Weights of a small mixture-of-experts language model, trained from scratch on English Wikipedia.
Size: 14 layers, vocabulary 4396, 50.7M parameters.
Experts: 16 experts in each of 14 layers, 176 GELU neurons an expert, 2 picks a token, a sigmoid router.
Below are experts of layer 11 (counted from 0) of a mixture-of-experts language model. Rows are named router (the router's row for the expert), down (a neuron's output weights, with its number) and show model dimensions 224-335. Each number is 200 + 30 x the weight over its row's rms, rounded and kept within 0 to 999.
Before each expert's rows: "raises" lists some tokens whose logits its average output raises strongly, later layers aside. This comes from a sample of Wikipedia text that the model never trained on.

# expert 5
raises: "ed", "ar", "in"
router,180,233,238,196,127,200,224,226,207,230,196,220,199,196,239,206,212,244,183,233,174,229,201,227,201,159,190,138,150,168,237,240,235,236,201,218,231,175,182,180,192,241,183,207,235,216,205,187,169,238,150,214,256,213,207,230,187,163,243,238,165,187,222,161,208,199,169,210,167,220,161,169,174,182,184,178,171,132,246,238,178,165,153,231,179,180,226,204,226,209,193,144,239,233,245,227,243,196,232,236,199,224,188,176,230,159,217,186,186,215,169,220
down0,195,207,204,222,222,183,165,154,151,219,201,177,214,186,219,203,223,198,202,220,192,139,142,210,197,185,189,222,230,166,125,184,249,201,183,228,205,224,177,183,180,175,180,209,171,204,187,160,199,256,166,235,179,242,163,161,165,255,214,237,151,226,175,224,208,227,174,210,163,196,253,231,219,180,159,183,209,171,136,211,207,190,197,179,184,198,144,244,248,216,206,165,145,160,104,224,217,211,204,168,190,214,212,211,229,179,146,167,236,230,200,146
down1,188,188,175,210,183,224,179,241,228,251,194,177,210,200,204,201,271,212,255,167,185,177,152,190,221,218,206,213,189,183,182,218,202,221,221,215,193,205,215,209,211,179,184,168,198,195,227,203,199,223,268,214,198,156,171,154,212,217,215,134,188,255,240,169,206,200,230,179,207,226,221,215,233,204,145,262,209,195,246,220,215,191,199,185,243,235,207,198,214,229,165,251,227,195,243,184,157,188,204,162,213,208,188,214,180,229,204,214,172,207,189,189
down2,185,196,165,188,214,185,204,190,207,229,230,186,204,170,186,179,215,221,249,152,227,237,231,235,181,202,215,242,216,193,213,193,187,183,134,177,237,174,188,196,179,176,180,228,222,166,155,175,178,151,173,149,192,266,210,211,186,212,158,122,236,213,159,201,189,207,181,141,163,210,178,178,255,195,178,187,223,233,201,193,174,161,170,192,172,228,212,176,155,177,131,225,212,149,222,222,168,176,225,205,150,240,245,200,126,190,171,181,166,205,161,240
down3,199,184,277,196,259,215,196,204,200,184,214,220,212,159,182,188,185,222,168,193,218,182,212,164,160,182,147,148,196,160,189,186,187,157,231,179,203,158,190,232,223,233,213,207,232,181,186,203,229,200,209,194,132,177,219,148,245,240,212,215,199,217,204,230,186,212,242,248,212,188,210,226,221,206,150,231,230,210,253,202,230,157,189,259,194,201,207,228,197,222,203,205,180,177,225,159,216,213,209,164,212,193,185,228,197,251,240,180,213,225,158,253
down4,164,225,228,166,226,187,182,148,219,182,282,187,220,268,224,231,149,186,179,156,191,182,253,243,176,216,194,165,165,209,190,175,198,169,148,175,195,231,210,209,165,188,228,149,194,191,204,189,181,187,194,209,242,168,186,260,191,222,193,232,167,176,195,247,195,215,200,229,199,236,197,169,211,205,225,239,187,203,165,189,147,193,237,195,149,208,199,210,185,229,253,235,238,207,145,208,193,193,220,157,217,200,179,192,211,213,187,183,233,194,216,210
down5,191,239,236,203,210,154,200,216,178,198,194,188,165,218,222,216,213,204,185,184,214,184,197,231,198,177,206,181,198,221,262,218,253,242,229,258,235,188,260,243,188,190,182,222,182,218,214,196,177,187,249,217,145,217,161,188,213,178,208,231,247,179,175,208,176,197,213,194,153,151,205,231,221,182,175,156,210,215,192,154,217,166,239,174,146,123,217,195,228,199,169,214,201,200,208,190,171,184,224,178,178,196,211,222,218,211,211,165,201,202,247,221
down6,152,191,265,178,204,175,204,216,187,208,209,257,220,225,168,201,179,239,162,221,185,131,246,195,130,243,237,163,139,170,258,179,211,216,192,188,203,203,208,206,178,216,274,210,248,184,213,207,205,222,153,182,190,240,168,199,245,187,223,193,155,254,214,249,185,184,187,199,175,204,203,214,190,179,221,189,209,221,197,187,177,193,206,170,199,199,234,251,178,212,272,201,186,238,144,183,195,195,187,178,186,233,176,191,186,201,248,217,183,215,207,204
down7,213,189,182,187,163,131,159,223,189,226,211,222,124,201,212,187,214,225,215,210,211,235,221,285,221,253,227,234,223,226,204,172,170,232,207,213,180,193,102,247,216,245,206,197,217,210,175,169,243,177,227,205,160,216,145,194,215,225,196,222,177,187,216,211,147,250,132,195,184,175,193,194,205,202,209,199,182,202,133,166,209,171,231,167,189,192,196,196,175,171,173,182,170,193,164,186,177,252,244,184,210,178,173,231,173,197,210,169,208,250,220,240
down8,209,207,214,231,187,199,216,210,216,179,193,229,114,168,178,186,201,200,189,241,195,242,217,191,202,233,194,194,183,240,180,186,203,205,190,200,263,174,210,241,191,211,273,210,216,130,209,189,169,174,207,215,188,166,222,221,171,216,225,229,165,174,214,229,181,218,151,172,177,250,165,191,176,270,168,175,210,165,146,243,228,225,252,153,214,188,223,210,248,228,163,159,208,165,236,206,202,232,179,201,226,217,180,243,223,212,182,225,268,275,170,172
down9,183,181,266,129,202,191,234,172,188,219,195,278,283,179,223,256,160,221,197,205,178,207,212,199,160,202,186,185,164,146,182,195,190,167,161,197,219,234,212,234,224,184,202,154,188,202,181,196,275,236,221,151,225,268,226,212,171,231,183,195,192,263,188,156,175,210,181,233,226,197,244,200,197,188,235,172,199,208,225,174,250,253,175,231,236,166,205,182,232,234,170,204,193,199,173,238,199,227,150,210,231,215,217,192,208,192,194,169,192,227,211,244
down10,233,171,190,216,220,204,172,220,215,233,235,245,218,201,209,210,168,214,226,203,244,198,230,266,225,178,173,209,272,218,153,230,199,206,232,197,172,179,198,121,215,172,198,202,213,218,154,236,250,180,224,172,152,213,238,181,232,161,220,151,207,182,194,164,238,242,197,200,181,222,172,180,226,200,206,249,201,151,186,161,180,205,214,207,197,166,206,235,208,197,201,189,212,222,206,117,222,218,179,247,172,219,183,169,168,180,199,294,154,194,178,277
down11,229,200,201,232,219,218,274,257,215,218,165,232,262,202,212,183,183,146,211,229,198,218,141,211,263,193,226,202,156,182,219,239,195,227,255,209,205,223,217,163,202,193,231,154,205,165,211,158,230,183,201,207,205,252,160,159,192,216,172,220,200,208,267,123,253,218,204,200,186,186,242,205,180,193,175,196,218,228,199,166,285,159,214,220,158,225,198,138,207,200,156,204,201,192,233,223,199,184,236,201,199,150,114,259,175,150,168,188,155,205,170,188
down12,186,206,201,195,182,177,236,225,186,215,203,203,200,218,181,199,195,252,186,245,195,210,168,203,212,226,210,224,191,257,184,255,231,255,221,243,243,203,199,229,235,205,224,240,167,178,226,211,181,231,211,251,237,179,209,185,199,210,202,167,191,211,212,200,180,172,151,138,187,213,259,164,219,159,178,209,211,160,180,270,250,181,201,179,190,189,174,195,203,228,236,197,204,240,207,182,245,165,144,176,204,259,132,151,238,167,260,195,263,211,208,178
down13,207,252,177,230,235,215,200,247,154,238,193,208,251,235,226,189,219,184,198,227,225,238,179,220,229,153,167,204,225,203,204,150,167,168,264,206,150,155,167,252,209,225,219,205,201,198,204,180,224,162,147,152,174,200,219,228,178,228,182,251,177,210,205,173,205,199,105,193,214,210,257,203,199,218,170,227,211,211,169,195,181,214,233,204,228,267,196,235,209,203,196,191,239,164,191,145,151,196,188,209,195,222,261,164,248,167,170,161,178,187,211,209

# expert 12
raises: "3", "2", "9", "4", "5", "7"
router,217,190,164,196,229,206,197,209,203,277,242,239,192,192,168,200,227,185,209,210,203,271,236,184,257,207,239,177,227,187,233,234,189,172,185,184,251,188,206,217,227,205,180,194,211,243,181,210,172,194,161,219,188,211,240,249,171,167,146,203,178,242,136,182,159,173,209,204,211,201,131,146,223,176,227,207,220,217,242,250,203,181,236,225,215,162,195,259,249,174,195,189,205,259,241,180,224,196,156,218,200,182,132,230,236,218,232,133,240,175,156,184
down0,241,164,188,228,229,226,158,200,197,231,176,204,231,190,234,110,227,190,201,185,198,184,224,183,197,234,212,170,169,214,226,138,218,182,145,202,211,169,177,211,197,207,256,232,176,194,231,204,200,237,195,232,171,220,190,230,195,183,196,150,227,215,248,164,254,198,183,230,205,237,194,169,188,206,170,181,201,195,169,251,212,189,212,125,238,164,189,192,207,219,180,223,193,263,183,157,190,193,165,188,207,177,196,203,235,243,174,212,180,182,194,214
down1,201,244,197,210,236,216,173,195,129,229,218,243,203,194,195,201,216,181,245,179,193,198,225,234,163,250,188,201,158,204,222,200,145,182,233,248,204,180,221,185,139,247,179,219,179,216,200,222,119,236,234,210,212,200,254,223,192,232,185,191,233,221,214,152,210,239,209,238,245,197,176,180,247,212,227,241,180,225,204,140,218,186,272,161,206,137,216,140,197,231,221,175,161,186,211,118,213,222,249,218,182,169,209,214,250,226,197,224,189,203,155,179
down2,156,203,254,178,156,221,226,218,221,205,220,245,188,169,192,209,179,215,141,209,195,254,173,223,239,190,213,173,202,226,212,172,183,196,161,159,168,181,188,269,165,175,185,195,216,187,169,252,255,227,183,186,227,261,231,240,241,203,207,224,220,213,204,200,157,184,162,192,197,227,225,215,178,175,171,191,197,213,155,234,245,190,177,182,197,274,196,186,151,172,224,203,180,205,196,238,205,184,153,254,268,173,154,214,174,231,222,194,228,163,206,168
down3,180,201,181,190,177,175,164,181,145,207,219,181,187,233,247,233,189,265,174,215,208,196,176,223,191,179,150,191,236,190,169,221,190,234,200,213,210,215,191,256,195,233,194,161,184,149,221,214,217,243,190,195,170,152,178,243,270,190,254,168,180,137,249,263,221,218,191,171,228,187,195,216,145,201,166,157,175,190,183,181,211,238,202,195,210,245,199,239,212,207,167,169,235,181,216,154,184,176,179,156,199,188,219,139,272,171,165,185,184,215,237,286
down4,115,223,127,225,186,222,148,220,228,225,216,216,186,252,184,210,145,211,159,179,231,195,243,172,209,203,189,186,222,175,185,192,172,214,176,184,130,205,145,210,213,192,169,199,221,145,232,197,207,235,184,179,166,164,211,215,209,156,219,231,195,248,199,269,176,173,240,287,180,219,244,211,199,146,200,197,213,190,184,264,189,177,198,132,163,210,224,256,172,162,215,237,225,182,274,207,171,158,187,169,231,200,249,234,222,215,180,228,180,205,193,185
down5,228,152,245,153,165,197,201,207,201,213,210,179,199,194,199,190,256,191,166,191,228,209,146,232,172,216,241,168,178,177,177,238,191,267,209,224,270,158,196,188,191,229,152,227,164,172,166,167,159,187,208,205,215,215,220,199,198,179,264,208,184,149,147,251,242,210,231,211,177,181,195,221,208,195,224,145,275,201,174,262,247,194,175,174,170,199,231,178,158,219,186,215,243,178,237,245,211,168,222,212,207,221,172,165,195,214,214,216,189,179,182,202
down6,179,230,173,193,227,213,184,215,250,220,187,185,227,197,200,193,242,204,225,197,237,152,227,224,227,268,193,247,178,175,178,177,248,177,192,153,186,229,203,134,204,180,176,245,198,180,250,231,227,207,204,227,227,222,209,155,244,180,146,231,195,173,187,146,190,212,195,223,250,206,174,245,188,221,194,201,211,234,210,208,212,151,183,195,222,195,197,219,192,233,220,176,184,182,171,241,181,181,192,111,202,196,217,146,219,164,187,242,180,152,263,185
down7,235,207,203,142,194,233,164,214,266,190,165,224,180,173,159,212,175,130,177,190,270,157,167,208,220,232,184,211,191,171,204,252,181,213,231,182,163,185,225,199,257,160,196,169,260,193,147,193,218,132,202,185,144,259,197,257,233,171,181,205,176,167,249,260,214,148,187,238,174,220,189,179,211,246,163,169,230,215,207,238,196,239,225,205,217,183,215,192,254,202,176,166,194,195,186,240,187,200,156,211,232,188,196,234,202,175,180,183,177,207,224,251
down8,171,193,165,189,223,261,222,213,205,209,232,207,225,185,265,199,223,181,266,225,187,172,201,245,224,184,207,199,194,221,236,201,158,168,231,195,235,189,213,149,209,201,183,210,132,212,193,228,166,198,210,223,195,204,222,151,241,219,129,214,193,200,223,202,279,232,135,280,222,210,155,167,184,219,156,245,235,210,141,212,171,140,218,201,177,209,202,200,165,226,171,170,215,174,190,206,210,158,162,148,178,188,181,229,190,172,170,216,212,189,185,149
down9,219,215,185,185,179,236,190,183,246,207,219,203,232,208,197,157,181,246,213,156,197,211,176,199,238,170,241,200,209,186,199,199,177,208,176,216,207,217,307,179,219,193,175,205,183,186,209,189,213,221,215,203,206,209,218,170,167,203,238,170,248,187,220,145,169,193,198,211,180,229,187,199,188,209,175,186,238,199,201,226,195,219,182,153,179,221,228,222,202,194,220,212,186,196,170,202,120,221,208,216,258,210,195,173,167,159,195,179,195,245,205,186
down10,168,225,194,201,125,222,255,188,206,209,202,227,162,137,193,192,209,211,181,188,220,163,225,188,200,218,149,159,185,194,152,208,190,226,169,209,118,264,222,191,159,179,238,201,150,186,190,224,174,226,221,184,216,234,223,171,229,199,210,252,225,186,268,185,162,187,165,180,175,144,213,161,223,200,228,161,217,179,207,212,210,139,213,228,181,213,179,169,165,145,185,242,161,212,199,182,181,201,234,187,236,186,166,234,192,175,174,260,212,248,201,191
down11,215,279,198,233,217,179,239,233,181,204,223,184,198,174,177,175,199,177,187,221,176,152,248,214,160,217,177,233,124,232,215,219,208,247,229,229,189,195,232,192,201,202,219,211,213,215,208,191,161,218,171,210,142,204,195,260,236,228,167,129,184,195,208,238,129,221,204,209,150,177,233,251,222,236,176,184,228,179,226,194,233,167,191,162,205,192,224,244,138,212,197,155,183,245,204,173,176,186,187,196,243,149,234,182,234,194,199,202,193,210,224,173
down12,236,174,192,189,168,190,219,214,181,195,211,187,230,250,251,165,225,182,281,222,217,230,149,167,192,203,204,184,184,223,226,208,125,209,207,216,172,206,203,271,216,202,202,214,130,238,182,148,130,227,203,203,155,173,201,230,186,208,202,223,138,201,226,197,230,270,169,210,205,151,226,171,200,203,235,238,258,211,170,143,209,192,259,216,221,187,230,150,195,248,204,193,237,199,228,245,227,188,185,226,209,193,194,166,213,223,203,191,216,147,208,213
down13,258,134,201,234,166,211,226,182,234,186,162,225,162,233,257,235,204,163,188,209,201,209,221,165,224,211,238,136,220,187,214,205,199,218,240,195,221,224,198,219,181,206,151,187,176,282,247,196,96,170,232,213,194,199,199,172,189,190,168,224,230,206,206,189,184,194,244,226,229,212,150,139,262,181,216,222,200,215,167,161,208,199,214,194,229,171,188,206,197,170,182,243,161,254,193,149,212,189,254,207,217,189,169,195,227,191,194,170,167,212,221,249

# expert 7
raises: ".", " and", ",", " ("
router,227,180,244,199,196,146,204,196,220,190,255,192,205,170,238,180,196,244,205,224,144,209,200,193,149,217,233,185,161,193,221,200,205,169,170,212,216,200,239,225,186,244,159,198,194,226,241,196,221,255,198,249,220,216,227,190,131,204,174,198,211,222,213,201,217,192,155,129,190,213,183,186,153,118,188,219,198,224,204,210,158,210,176,189,198,206,180,219,221,230,202,184,285,183,188,166,202,162,176,203,198,250,175,186,222,192,210,194,149,175,189,200
down0,192,175,144,172,193,176,212,234,222,172,209,184,205,163,225,189,175,224,132,245,211,222,222,215,218,163,141,201,193,194,140,147,216,166,213,192,235,221,181,224,233,167,200,240,226,214,166,238,175,177,185,176,206,153,255,183,192,188,195,204,193,160,241,196,191,212,192,195,169,222,234,199,194,203,187,192,194,170,157,236,177,203,228,169,155,163,192,250,193,215,217,195,176,235,182,228,183,211,178,203,151,169,198,231,194,205,228,238,239,143,186,168
down1,165,202,225,141,218,230,251,220,213,196,237,151,189,142,117,184,214,218,167,162,197,215,229,210,193,225,206,217,177,190,216,233,191,205,158,191,196,230,176,214,232,189,237,167,163,152,218,226,209,240,201,194,209,190,184,225,154,217,160,214,188,186,205,205,198,187,166,257,201,223,208,210,200,213,235,166,215,224,197,210,157,132,175,193,167,228,195,208,225,210,129,202,190,199,228,222,234,205,207,229,240,177,201,205,198,188,178,184,218,188,198,220
down2,192,213,157,214,202,211,183,208,215,191,233,167,182,158,227,186,205,163,192,190,154,172,257,222,148,236,202,195,184,225,199,237,180,185,198,248,197,210,191,163,208,219,216,141,244,193,235,232,237,198,204,220,194,177,149,204,214,166,221,222,162,216,191,191,227,165,170,245,197,235,233,209,220,166,211,200,150,226,113,193,224,202,206,115,172,216,172,181,172,198,230,208,205,212,200,193,219,200,217,207,215,191,204,240,201,190,181,237,200,184,222,206
down3,179,245,218,225,195,192,260,204,236,130,207,255,155,170,181,249,217,218,181,169,202,135,179,176,175,236,140,229,233,257,261,233,136,209,205,248,185,218,238,180,158,263,156,219,127,218,188,192,188,216,261,239,220,185,244,181,235,205,266,205,196,208,183,209,225,263,183,224,199,189,242,177,207,206,186,149,168,162,172,220,180,185,214,175,170,191,222,202,184,184,203,203,232,142,204,201,141,162,214,138,184,209,193,165,152,220,237,206,174,152,167,200
down4,205,193,197,221,183,201,245,180,262,210,157,165,179,170,193,193,223,187,183,177,189,206,268,191,178,140,224,182,209,145,224,150,184,183,145,143,175,224,193,208,163,237,205,150,266,187,177,209,204,228,201,195,165,210,208,205,190,150,198,252,177,152,262,168,220,253,229,215,234,169,189,166,213,170,173,244,201,219,188,171,231,172,207,160,186,225,153,255,200,206,242,171,183,202,192,220,168,225,186,154,171,132,225,186,198,172,168,187,209,202,173,214
down5,178,190,165,214,183,169,206,188,164,182,156,200,192,136,191,211,206,223,189,190,200,251,235,196,157,200,197,218,207,231,212,205,173,163,199,213,184,240,193,194,189,233,170,165,179,225,194,233,210,201,189,182,189,238,178,239,210,224,175,250,228,204,200,218,168,193,127,247,206,238,214,183,189,177,193,188,160,207,154,159,180,212,179,141,221,271,145,238,211,211,216,211,185,196,193,209,171,229,223,216,224,200,150,209,195,140,173,184,189,220,240,147
down6,189,167,198,197,167,211,185,216,182,262,240,203,211,239,247,248,165,206,228,200,225,200,201,207,224,159,206,270,224,243,170,241,204,202,243,163,238,189,177,194,164,170,228,188,140,151,179,213,196,211,204,277,194,212,149,192,223,221,180,189,218,219,183,202,256,127,192,204,158,209,234,256,228,184,220,198,162,203,191,215,198,235,227,199,184,214,214,157,176,191,134,185,204,216,209,174,221,133,198,174,179,202,209,185,207,238,252,189,219,212,191,255
down7,184,194,230,221,188,177,187,145,208,176,202,218,216,199,223,204,212,219,148,157,233,130,228,196,244,185,240,177,168,176,202,207,197,218,194,195,211,145,197,230,204,189,264,226,199,188,201,166,169,210,236,144,210,175,235,225,222,185,196,220,205,236,188,197,216,170,260,179,206,146,187,233,205,214,276,161,205,238,207,220,228,177,299,209,242,151,186,179,192,176,221,198,182,175,199,220,201,205,272,226,167,191,202,178,207,155,178,255,257,191,189,188
down8,152,177,176,110,172,232,209,255,181,210,179,141,185,231,164,210,187,179,199,171,209,173,238,186,137,228,211,204,206,147,223,200,167,183,247,214,207,182,204,208,169,203,186,172,200,153,228,170,209,235,242,202,169,222,177,203,160,117,224,183,172,221,239,166,211,214,213,206,234,191,126,188,166,214,175,225,155,194,223,230,196,223,186,244,218,184,190,203,191,226,146,224,249,154,179,258,244,240,224,282,199,252,200,216,179,165,181,222,212,214,218,205
down9,134,240,222,169,209,196,170,200,174,214,163,187,165,237,202,214,187,192,231,206,206,152,213,152,148,258,170,175,167,150,187,205,186,169,221,212,210,230,202,170,181,206,220,178,218,184,190,236,152,194,217,243,190,192,167,217,235,188,177,229,237,202,222,227,197,212,194,176,200,148,119,141,229,216,171,229,195,199,165,204,215,210,212,129,200,212,247,190,196,244,181,183,223,210,189,199,193,193,205,195,236,222,240,258,196,228,213,125,158,243,244,267
down10,167,234,245,155,223,186,181,219,223,186,175,187,170,222,180,218,216,184,207,196,197,207,229,231,140,210,255,212,221,133,152,186,205,200,211,244,167,260,201,228,196,148,153,147,224,216,247,202,198,205,211,183,194,203,199,183,225,172,163,193,214,189,227,203,186,206,242,150,187,174,183,207,148,152,182,231,138,229,171,192,211,202,221,170,179,145,167,203,243,208,259,225,203,177,154,187,203,241,191,208,190,212,217,252,193,199,209,225,179,224,263,191
down11,205,168,184,163,164,234,226,192,183,195,148,189,201,196,222,219,220,187,217,229,223,260,214,157,244,193,210,227,126,178,214,195,174,228,191,192,143,162,149,179,184,160,176,206,216,166,215,172,181,195,214,164,242,201,171,182,208,201,204,159,181,225,216,186,174,215,240,161,223,203,147,273,199,169,241,206,158,215,229,239,255,177,196,180,236,226,161,179,159,211,216,223,192,209,229,196,226,208,226,218,211,205,164,165,156,217,210,180,231,158,230,214
down12,188,217,218,208,151,212,205,162,188,191,190,145,242,219,179,195,183,187,190,226,189,215,236,184,216,194,187,221,219,240,200,213,155,228,205,172,166,144,233,190,147,173,217,179,174,239,190,215,273,161,209,183,246,187,228,219,214,154,247,185,208,181,179,162,173,227,197,163,185,200,248,265,264,140,144,237,219,209,182,221,161,221,151,119,220,220,218,217,162,213,202,201,237,215,191,228,262,221,236,183,235,187,160,183,168,188,195,201,197,232,244,195
down13,204,164,212,173,167,212,171,190,169,160,226,188,196,203,243,210,213,165,169,195,163,231,192,191,208,160,196,210,206,201,174,197,211,254,200,179,163,228,154,171,189,161,180,192,209,214,228,194,149,152,215,210,197,201,235,226,222,206,214,231,206,215,201,202,201,201,137,210,218,188,189,194,184,211,182,215,200,188,183,179,304,181,228,183,238,178,211,261,190,203,207,154,221,144,180,202,181,192,169,204,199,199,220,208,192,136,211,193,195,267,248,175

# expert 13
raises: "2", "1", "3", "4", "7", "5"
router,206,188,142,152,229,251,185,239,239,206,183,197,217,187,164,190,222,196,175,233,208,173,215,212,155,174,236,237,184,156,188,222,192,208,189,232,176,180,232,184,216,235,229,249,203,258,143,197,224,254,173,212,187,197,222,220,214,204,191,199,205,242,152,150,210,219,182,212,165,224,154,177,187,174,230,234,188,241,234,214,210,219,158,204,203,182,198,207,226,196,210,125,242,198,272,174,238,203,230,196,209,216,184,180,205,173,225,183,228,209,187,211
down0,156,214,254,231,176,175,205,205,191,204,162,212,229,158,280,174,249,250,188,198,188,205,170,215,242,174,201,204,215,253,161,213,196,188,220,192,216,239,180,213,211,196,228,224,198,159,221,192,181,253,252,234,205,226,184,196,179,287,134,203,193,170,228,171,173,204,186,213,186,207,254,205,195,195,176,216,151,189,136,221,169,176,189,145,220,248,266,228,202,232,260,191,172,239,198,169,224,151,237,162,175,230,210,138,229,201,247,224,140,238,223,225
down1,180,212,202,218,167,210,162,190,179,175,236,178,234,178,167,247,165,239,214,191,235,236,178,184,211,223,181,228,163,188,234,203,154,219,206,164,232,211,220,227,196,249,192,214,228,248,163,250,164,188,217,215,156,197,167,221,172,248,142,181,129,203,176,161,219,205,200,216,198,216,222,223,200,208,160,193,182,192,196,215,197,161,185,232,203,213,224,197,258,239,221,254,162,207,226,169,197,220,236,254,176,201,160,161,169,206,176,186,113,168,211,187
down2,157,211,189,237,198,225,230,172,196,157,200,183,252,224,212,183,208,224,185,219,225,215,251,243,182,247,173,191,204,185,223,181,171,225,208,175,220,188,167,229,209,213,165,148,231,166,208,166,239,257,169,181,181,197,219,211,203,177,212,200,220,206,226,226,208,175,181,256,95,250,176,190,171,186,183,190,211,207,186,179,251,212,229,180,286,152,134,234,183,246,163,177,188,214,198,183,186,253,207,170,237,208,205,189,171,206,218,197,205,199,118,177
down3,220,199,216,174,201,225,156,188,166,196,221,150,149,182,162,216,162,231,195,193,227,184,237,192,169,201,166,189,247,177,224,174,176,228,172,185,223,182,211,167,184,192,187,241,146,194,234,180,179,209,255,179,153,172,194,219,227,249,246,168,165,160,147,226,232,187,229,258,205,168,245,230,217,191,238,219,240,158,171,235,219,197,192,218,163,167,182,222,229,201,189,226,136,202,192,246,202,151,173,224,214,197,182,175,197,224,165,153,182,227,217,264
down4,204,188,214,222,192,182,275,180,176,208,180,196,200,216,204,183,189,178,151,195,182,191,208,214,169,252,153,181,192,238,144,201,240,205,189,187,198,244,170,202,257,199,225,214,221,207,228,181,211,214,195,215,237,154,212,198,221,213,254,227,207,152,216,175,166,189,192,237,197,185,173,209,252,202,175,194,211,185,212,153,209,169,208,180,211,208,201,172,219,189,165,170,140,221,213,191,181,238,235,183,255,205,164,195,166,185,217,227,165,185,147,205
down5,206,182,190,242,243,106,181,218,220,188,170,184,227,200,216,191,188,234,165,162,158,221,140,171,207,195,235,242,185,208,247,209,127,191,198,148,219,175,194,178,204,212,116,197,161,225,244,169,237,125,195,154,234,219,179,236,193,213,199,200,189,185,177,194,163,194,192,176,189,184,176,221,232,203,220,173,143,217,230,189,187,196,229,222,196,210,175,177,229,196,186,185,202,164,211,174,182,206,218,207,168,128,189,176,188,177,213,179,132,193,197,183
down6,180,162,193,222,222,250,208,195,190,210,153,215,166,164,208,256,136,159,223,272,195,149,227,220,175,214,173,188,152,204,222,168,206,209,169,161,217,224,207,211,168,215,226,203,174,102,141,197,158,176,201,227,181,164,202,158,212,137,223,176,148,162,233,209,214,238,211,203,153,186,250,218,152,224,236,184,210,184,208,174,174,233,247,219,195,196,257,169,231,191,221,178,263,184,244,241,200,225,205,176,230,196,216,209,209,234,161,262,187,213,249,199
down7,228,198,167,199,205,225,196,232,231,177,193,197,188,182,192,204,211,261,194,192,216,179,216,132,218,181,209,188,215,188,223,254,203,150,161,212,169,199,196,210,155,151,151,122,191,258,209,175,223,164,234,181,197,209,219,235,182,167,197,187,153,194,202,236,179,214,187,217,199,221,205,195,220,214,152,190,157,198,214,189,221,198,171,228,161,201,210,192,179,207,182,163,238,153,209,245,179,243,220,221,224,273,161,189,201,154,201,163,210,189,165,195
down8,245,225,171,204,270,218,255,161,193,212,193,198,213,191,136,211,218,198,263,170,162,213,221,256,251,176,165,225,211,194,161,249,198,162,209,196,187,227,165,225,209,173,193,234,182,182,173,258,170,227,159,206,293,239,219,218,228,197,176,177,183,179,236,208,229,191,168,200,196,190,181,146,187,250,214,177,219,237,164,183,195,210,128,205,218,239,160,260,238,229,229,187,236,246,200,226,224,193,179,179,178,194,169,201,229,159,229,166,166,238,180,175
down9,156,257,245,180,213,206,280,206,208,192,224,187,184,250,179,186,217,172,141,235,185,198,199,227,255,206,229,131,233,202,201,221,166,208,251,249,165,228,136,204,297,182,175,222,245,216,185,182,192,179,166,207,182,173,133,200,189,180,176,207,207,170,214,208,197,215,183,252,129,214,256,212,208,211,227,167,204,230,166,179,212,165,142,200,211,207,205,213,223,210,179,201,186,181,174,222,167,194,231,197,268,243,179,220,207,154,212,224,215,274,214,182
down10,207,168,180,153,209,207,231,251,197,224,211,221,152,253,203,144,136,216,178,171,222,167,162,236,252,217,220,206,168,242,250,154,178,182,215,214,185,222,162,169,159,166,217,159,186,173,171,178,226,229,139,188,205,176,229,186,175,192,217,249,228,183,183,164,219,227,247,245,231,137,184,198,177,235,231,223,198,248,202,162,215,148,172,180,199,228,204,220,234,220,215,173,213,176,205,278,206,216,202,225,142,206,183,196,187,175,177,226,221,210,185,146
down11,182,182,245,216,197,203,251,201,226,180,147,223,208,215,248,162,199,177,162,202,240,233,231,189,169,184,184,197,235,208,182,199,212,258,234,233,226,222,233,242,201,233,187,171,192,213,183,185,202,248,222,218,182,208,168,201,132,195,163,226,190,209,209,161,226,193,200,184,136,219,260,217,214,186,181,200,216,212,176,141,270,202,207,176,161,177,240,172,204,171,172,218,154,199,204,218,167,161,180,162,250,184,144,209,214,192,152,188,194,233,189,186
down12,185,231,136,212,227,231,257,170,186,216,206,182,146,196,195,248,193,148,208,220,216,247,167,171,174,249,201,191,231,188,215,184,193,176,210,250,254,188,204,244,213,207,208,167,230,171,164,223,194,165,178,185,186,194,198,225,257,127,222,216,188,188,220,196,206,260,175,156,207,181,181,192,219,191,246,195,210,223,183,205,203,180,207,170,248,187,209,209,211,167,137,225,188,192,226,214,243,185,188,205,191,216,177,199,191,179,169,199,239,210,223,192
down13,236,200,179,223,224,197,212,195,219,148,186,183,196,160,238,252,187,198,206,218,159,173,93,168,152,163,228,210,153,201,232,221,192,150,236,173,180,195,207,177,180,243,171,212,198,187,207,212,190,146,225,184,203,190,270,177,196,233,228,189,187,203,196,213,196,164,163,167,187,167,185,218,220,199,163,159,187,157,207,205,193,201,178,211,251,225,174,210,189,213,207,171,225,211,223,202,156,212,219,204,143,217,178,227,194,170,212,164,204,224,168,205